{"n_layer": 9, "d_model": 128, "n_experts": 32, "experts_per_token": 2, "d_expert": 96, "d_shared_expert": 0, "activation": "swiglu", "moe_layers": [0, 1, 2, 3, 4, 5, 6, 7, 8], "router_score": "sigmoid", "normalize_top_k": true, "routed_scale": 1.0, "balance_loss": 0.0024, "balance_bias": false, "router_logit_norm": 1.5, "init_std_router": 0.0117, "lr_router": 0.00189, "n_head": 8, "n_kv_head": 4, "head_dim": 32, "vocab_size": 5686, "norm": "rmsnorm", "norm_place": "pre", "norm_eps": 1e-06, "positions": "rope", "rope_base": 10500.0, "rope_fraction": 0.75, "qk_norm": false, "attn_scale": 0.177, "tie_embeddings": false, "parallel_block": false, "init": "normal", "init_std_qkv": 0.0314, "init_std_o": 0.00524, "init_std_up": 0.0314, "init_std_down": 0.00468, "init_mimetic": 0.5, "optimizer": "muon_variant", "lr": 0.0199, "beta1": 0.9, "weight_decay": 0.018, "lr_head": 0.0128, "warmup_steps": 200, "schedule": "wsd", "decay_fraction": 0.876, "decay_shape": "linear", "final_lr_fraction": 0.0, "batch_tokens": 262144, "seq_len": 256, "doc_mask": true, "train_tokens": 806400000, "steps": 3077, "dataset": "wikipedia_en"}
Below are experts of layer 3 (counted from 0) of a mixture-of-experts language model. Rows are named router (the router's row for the expert), gate (a neuron's input weights, with its number), up (a neuron's input weights, with its number) and show model dimensions 0-127. Each number is 500 + 25 x the weight over its row's rms, rounded and kept within 0 to 999. Numbers have three digits each.
After each expert's rows: a language model's description of what the expert responds to. This comes from a sample of Wikipedia text that the model never trained on.

# expert 23
router:480521508438529457527512481500463515487497480506549520479475518508482518523466494500483501515483493501511584504491475454516488482507549529519506493491550551496522494497504459461509527475514467484477483543504494507520497434523485521523501481485506498503456518497538486476517509464463548522466507480457492474517495456497469516492476493500521516468520484545501486512505540494501501487506
gate2:508478498455543469512508470468487515550501490510467516490469467496464494510460507521503490520517459509465504494484479499504508510500487484522462435525482545530540548531465521494504494531454480511486521483476522497509486513482492514465500423500493495542511453474484526465501494520554544507535471513500521491467514497494481528529492500530537527461480476527496511484525510479499511510505
up2:497495474507455470495485480521510491526508499518503543551520492502510506496515493512514466483498502484532554491510471493497516501496516503523475522514469525477523497473462513503455514501499529541483525482529507497518560524483523498455513494542519503490468506536504510541505567491539574503463497473504527474539537511479479511502518514540527546453465467487507505487526534496463499520524
It responds to: Digits in dates. Digits of years, dates and stats, especially the first digit of a year after a month name, as in March 1937; also born.

# expert 12
router:499513491509526485536513498532490543491494547488527520485513452449495525519487480516525526513471470512515537520499484525537511491475539511494496533501494467548493546467527486482472520518521527476518482457528487486509486476511507488497526494478485523522497487473523521482534467529444514494450545513499545520537498512540530517483520504488500526499531497500471489513548555483475454506457
gate0:481495487491497495484486483457512499484533540528485496490503514493547520472493479497532517510515493469494472517455533496486485529490509483482545506525517507500510518536488536479555528497508516524506515499481462541474495498452506501512538466449440519491520499480533471442471495503503475438520529536509492468489490485472438471507526504549513508515473509490533504510515540483459497509467
up0:513534510527514437495558486509480481499475474564456511495517509484518511504473502521490486491530520499516525480538496499502492473519482514527513482512517511503561504510444538507486517524481510465511505482490489488497484517558460507519484493524486510449491516551559516555485476495513502520456510514495536504503547495473500507467466520559445510494517516501499485532513507506528497506511
It responds to: Table pipes, past verbs. Pipe separators in sports and results tables, plus past-tense main verbs after a subject, such as became, went, were, was.

# expert 27
router:479514518492484491503546513505450557476525549486488513454509493471536529509495487513517563478456509494509530456515483515480513476477540507483508545504536449526431526489513528478474537507512489497528475498523448513492500461499446510486534505502467516514477544488533495500474506495525506514462503515478526496498469521538489516504512532484507538510520481475496532491515511505515487481488
gate0:529468504488509490538526483507491493468508491540451517547508465505467474497487497468492514486471492465508487517523483494508504490515491500478529515531502461524473477472509502556491493467461494484534506464520507516490508521489450509483533499557468498501503507494501499456478527485541488528516512473524513485464498532481445464434477530544505479546487498490534486458482537499513474452503
up0:517536546527528488484505468481460480508545489517499492500473511512494520510466521498493515542499503529462519517535505503537508518490486472513503532500467479528523527496484475528503513485486496536443515508527492505422480486501523465521506477486478538450477535491521472481517538468522533497512537531504538483495522531541509481502463504529478551495475517444520502502525503509514488448518
It responds to: Foreign name fragments. Middle pieces of foreign or unusual names and words, often in football squad lists, such as Mat-ild-a, Be-ij-ing, Camb-od-ian, Gius-ep-pe.

# expert 17
router:513525562479509488506483524498504496482481481503488528533537487523522543537528437504537514511496495487517478507465496531506497545470491508458473504506475497506486507521486486514485486534512537487444458497539461518500495438499523509511499495474553496499451476484508512486454524554498496532504516494486499511504506471547494529491488463472522535486499549498517496480551468479521474493514
gate0:525501534506528501515507523481537529524474480535443516501529436538502545490488476485499516511513541487513492492541544460461506520522485486506508491526468457496476501547455504517525541505473527479496511512532495449477512506500524491472510527464497485521461503494533520488479512490479484513520483505497465546457534461499513517503527529521560500512508523472503497528490487504465488477534
up0:444507511506529520463513478504510474504493531515478492457471498493480509490505487475511493508512496532480509529518486478508512478468490478533507491505496503534487503569481501489537492507527467529516501478481517454509488490471465526474505514483512487492499529461504519473476458552471508566535450506454448539470519507547539480520528492492538527524507471463478506499468501465497492496458
It responds to: Space before numbers. Bare space tokens before numbers in table cells and after words like between or than, plus some mid-word consonant pieces like d, c.

# expert 31
router:497498505513492471557496511481520512463501519470508504516526516478512528498483471530490525491495464463553482474491506485527491470516490478529408528507494530503477462449513482484539527496532527501483533487483509479491477506517527488459538484510495535457460480508512510508511539482501475497525504466517483496524486500519452489507529478477482496444497503449461502537481524490524499550507
gate2:527464487469480507499496523493516519449498474512513476488493492514491512485498470501490486465515495506541494451469472478484465534514520502520452526520513494494506515493521465520484490473475568510518522494517542490495500487481544551486492524508517536514475481524520489478470472473528508480533474429530459529517496478488465512485492471500488478481496469486467498475435516517544539524460
up2:497557488486491538475497520541499521513481518489493448465523499496502536531509524474503497521526492473501470504501518495528476484533464495530478510524496455488525459529486474510435501494515506506506514475486529471500540536472543443514513495489550517483477503463516531499472495508467544464538507487517474478527538502509525509488458481481527506502543524471463473490498479534505529521532
It responds to: Of and possessives. The preposition of after quantity or example nouns, and possessives like his, their, its, men's, e.g. "examples of", "seven of".

# expert 4
router:503513473443528483522473465505506479470509498498500520476469486508525523511501453482532469500481490517497513503513474530513509497521493479472539543481489472544482489514490496512482504481518504519523470507466431497499503519482544472510440471473503502480506549493512515518526441481507539502516485497529496496516509492462494511462513490548516459507486480477499493471515457457543443494443
gate0:504471488518509524518496523515498498549513516499534512528504470492496540514445523486485442483519481527492495488559521482522470492506518508514497520527510507459485486474494480524496485482490490546499470497522491489499506548447493452506436496484502476480519498522516490515505493496528515536536469479487491451470546542480530535525467508473560483546481482523541494480464500490489472507522
up0:466495492515565524468474488510487499496493520511515503494532502482475468511533500475499442548479541470492482512464499509469481471496450510524491497496503500471507451485542511508462522487490500478466506554488480534500534448518509518489470506500519484454487528497502505516505531460467486498524490492503508519516470494459510550496556521489583513480477513495485528509493525510513539480497
It responds to: Prepositions after verbs. Prepositions and -ing endings right after a verb or participle, such as on, for, with, by, from, "serving from", "making plans on".

# expert 1
router:478504509515486535507547524534492507489492494500498496547483485507479532482487520525526555488496483517549510471464501522480530498507523490495514523463451465535544508450495510480469487471479510574519495493509465535537479519506503537477532521502518478525465496531514476483490512539509482502467504518488453489498446481515495533484522472498537470467483512536494500519474544472465497505478
gate0:524486489476483495512515517484518542524481512490483454537484505516477531498549542500482501489550532446484505510494506528491521510522503474513529494509522516519528488503478492536479550453475531511520546485483472523486469505488520483471525494542473486474502517533487486492454522464513442493515523516468546484482499510483498557473502477528486500453463463488448493515482497507488548515491
up0:501520484471504500501533505560495442451504497501515467476494474503469526525528528486498473484476497493490487492492492537512476491520504477485493498476525514485500478473477516442535520473512455524491502468456540453493501496515449503464510450475483491488518511493467540507522485477551489520479448479509486519503471487501499532495525532483506491452483439482500519490554526524485514522472
It responds to: Sentence-ending punctuation. Full stops closing sentences and opening parentheses after a noun, plus symbols like %, °, ^{ after numbers, e.g. "climate (", "events.".

# expert 20
router:512513490511529503538516498484473530471520538499546522484523479483501510539477490538526484516501473453474494514537504520529540499482527498536487482469469476522513531466506437530520514511457540471518459474539462475465496469528500535496492469478515513520496521504511481488481508524438528475485499522509477542536506526501495494509491482518487498487530478508470490510506544514497425512484
gate0:522452511462449537507504503497495467508531479456513509486518480511516494491467490475498458464528514510543512474534511465476482503492489485531515500452497514511499495521492463537521478480476503470482479507524478502465514518459545505538481459466507523460514546527495443515491499490475523521503478541519503493516476502528488553546461527540488512507473487475492483477491479489530480523544
up0:492522515526466456493451536504533489497529472494517497590500476523512477535501482561517510492489466499503495490474488476516516511470541512488519554491548525511458489504521485491514547504476474504503511480469526471511490487507478470509472478461511481496507509506482437483500451463529504497502530492489507513478518490537487485487469512437474473543497519509468474517500500517485521521494
It responds to: Name-medial syllables. Second piece of proper nouns after a capital initial, such as reg in Breguet, ag in Jaguar, urp in Murphy, ach in Bach.

# expert 16
router:505494468516521487501454529493476507481490459482497508493466479504531538500521483486454472542494479473492539510513466502517500505504518493465453505514507459470483509497521476500486507442464527513553521489492520514486503506506485513528502477499486490556488476472502473483519486483505462530525501518439544536540466534521500482470494557500517534502479493463494455516500463550500463529491
gate0:500487529527509511512488515471519472489555425508478522505485487473516497501520551492490503516503507460515493464493521489507518502509465495510518502530475506490445484500465516540470541526504456520496462533514506473473487507540493546543483508509502451521508479548490468485518553488523463510511495502476465469505508508439488456500504489543515512527483488509501477473483464494505485446497
up0:533499496518471572515478531529469484497460475447532502476484510493490534493473457469508474508457505527478517495530502466486487517473499494537516488500504489553509493510497517454493504487501540438485515493489492499549504548488476461479481507498497499507525515468520547518511471511485541454526469514523485495474497483541528529478483525455499470509477506519532526514527519488469478531507
It responds to: Paragraph breaks, headings. Line breaks after a sentence-ending full stop or list item, and == heading markers and table separator rows in article layout.

# expert 25
router:497510517516518481494482496514493508486448492485488497536491492510496480506531480478457512477524526526469441467505546507480495534499484505513512491482501565475508529522452497536526462500488487520471535562524476445529491540462460497453468487502463491466508503506511513488485493469484466524481493474474523476491479508484519467493474558516542515511499521483543528505497547515511524489499
gate0:498540477539543538500525492472514516505514437483493483493456508480490486515509530512514507452486506538502539544482468504495492528485481492500499493500486544478505511529513465509480511523505467528548498521495480518489482523531473511476485530529481465467485484493484423472503489460482487473492476481472490457485481513483501475536500537503490493469507484473537570495457546513479483506489
up0:529516454522488436518484494477503549505478499505498517495492541467499488526514496516497551532521478502479480483493482527467480598475502496496494490509523470495510542512513498504547495523473497489516509535586533534505497480495513453491491470523473525471508512498503513491505491506485463459511527473473460501514478484486494492513456517547493512503518488489454475490496486484459503493485
It responds to: Foreign name fragments. Middle or final letter pieces of non-English personal and place names, such as Woz-n-iacki, Osk-ar, Chninn-i, Wörishof-en.

# expert 5
router:479517511467461471507486542514517521539560504489496485483544461497521548512511546505521514515522534512490503544525509472478472504495492526508483477524496517459514521520492470491497557533499477480543520495444483505501487493544503470515490538477486511450506492467499525480493474518502524474472481485527521511528479495511521488490498440509544466540484472505524525499527505502559483487528
gate0:509504522462565498536498520516511501520519521496482519517468476531495495482500506490551517453492501552491467481460518518487479509479463495472494489505489520494545490540498494475509506480524514526485490458472506513508482480509524503519539550461454455517519538474527511499490532458500495469469453487474456548476482476536508511498481509508517496524508501445492519452462492477518491485534
up0:519470542548565515539486461514547507545516515500546510467491500514523497487494535506507525464489493513506491516465530523521482499508445534511480538519516501521475553461486477506510486483532494538510506482496528529501494520541494537523533499482445487480513527497516528498516520482500487443490461512482474506515488495532494508489497512489466505545530510491530495502476445485535520500538
It responds to: Clause-ending punctuation. Commas, closing parentheses, quotes and " and" ending a phrase or list item, as after a name or a date range in parentheses.

# expert 19
router:495512501482517497530488517512482544500494509545529506432476499514467488457499461535486492481553476507475471498495514549520482442454501497509482492466480465481523500461470467508490504512472472481471477502530473516479506478469466503518503513488476479522510475538437543501494440500493483496490512518473487488491494497478454542480508485466488475488469521508478531482533532526475495472514
gate10:504518506479517516459513511495570511509480458538504469488488484557475502525495489505503498516485491488485510528498497524523527499502472468478521497550488469460490498562474477504502511488481473499480487481528498489515436474487483510457550526550507523499484491479462519513464480485494492488488463525539506487511542527546480511459498499446503528492493490510494495507496540520483527426501
up10:453477484501518508516458500479506522539482522513481514485475529524493504503481536489489515484517537469513484492503479503487539465508505480515534508463553505518498516470497521530490528483501454478521520524536480446522507509483493529454517474506452481533451468467488502515462503489479503490557518535494506538503495515509479546502488451476534503473509465519552519513516549551488481508507
It responds to: Clause-initial determiners. Determiners like the, that, which, their opening a clause after a comma or introductory phrase, e.g. "Under the new setup, the".

# expert 22
router:469513519551497490473534500526472529511514553508468453468511501548467489553538486514485483504520494524516523531536504534528538506483501493502480469448454520548502456510530517504508536541477450498500490498500463493513463530481488499501516477486529501540505484475518498520539490455500496517534466473507506515536490501455483476516519469478486491490478518519504490525518512502462493545497
gate2:565484476470490522501484530503493514556436470488487496492490514516479515540505539497468439493497485516543508506541505482475498516511509514504549492469541509495472472488470518514528562522491508510505491489475492489484515508512520485485451505519492511517485520543503481472524516509458464534466449506499505498533490499482478519509482486503523492540485473486476448535492483531500473469551
up2:492524491460518447423487485516538527464486518527538455486456466459472491473482449490454489524493516471504506516488533512493455501525430497475494450525487450508503483508515499486504497537485517549484506503492486505473487510511487522476538492501513492541522462511486485490446449494488477497488502508508518545516508492482478521533535492509474497478520510475502498501521514506508480491502
It responds to: Numbers in tables. First digits of numbers, especially in statistics tables and scores, such as 2, 0, 6 in "6.5%", "| 0 |", "2008".

# expert 8
router:471495496486500472470538520494510486495494453529513520503497496463500439464500482517532503504462532506473479503536482522534484529465486512501519504559519566559496517437466504505492525531494496458541511454541479496508519525492511526504527495478501463489525511542529497500532512473489525488501524537539502498517551536475484511502488490502461492482524519513512509509489504477470527498467
gate10:492477481485503481480515489487494444469492469514509468510502556490491492465511499485492479509481527490477496499493512515489497517489499557475476437568493496561513452510545488512518506482461516471504475483486490495487515529485472552504551518502511496485522521502479511491469540504510451531494453490506489529539555538515480489511520506462503509498484509469521523454459503519478497468479
up10:507488503507537444481560516542485484498463490496483460498442520496516490494471499537527481494526511515505446530510511483510548476516532531506516481515518506532498503511535509506467501495471514508500485494479522473529526496500492487514507500531530458544526496471510477469449497449532460567486482504519496527489521482508477503477521477472497525514488483509520526503449542441494497480517
It responds to: Table cell separators. Pipe separators in wiki tables, especially sports results and election tables, plus colons after labels in lists, such as Causes: and Afrikaans:.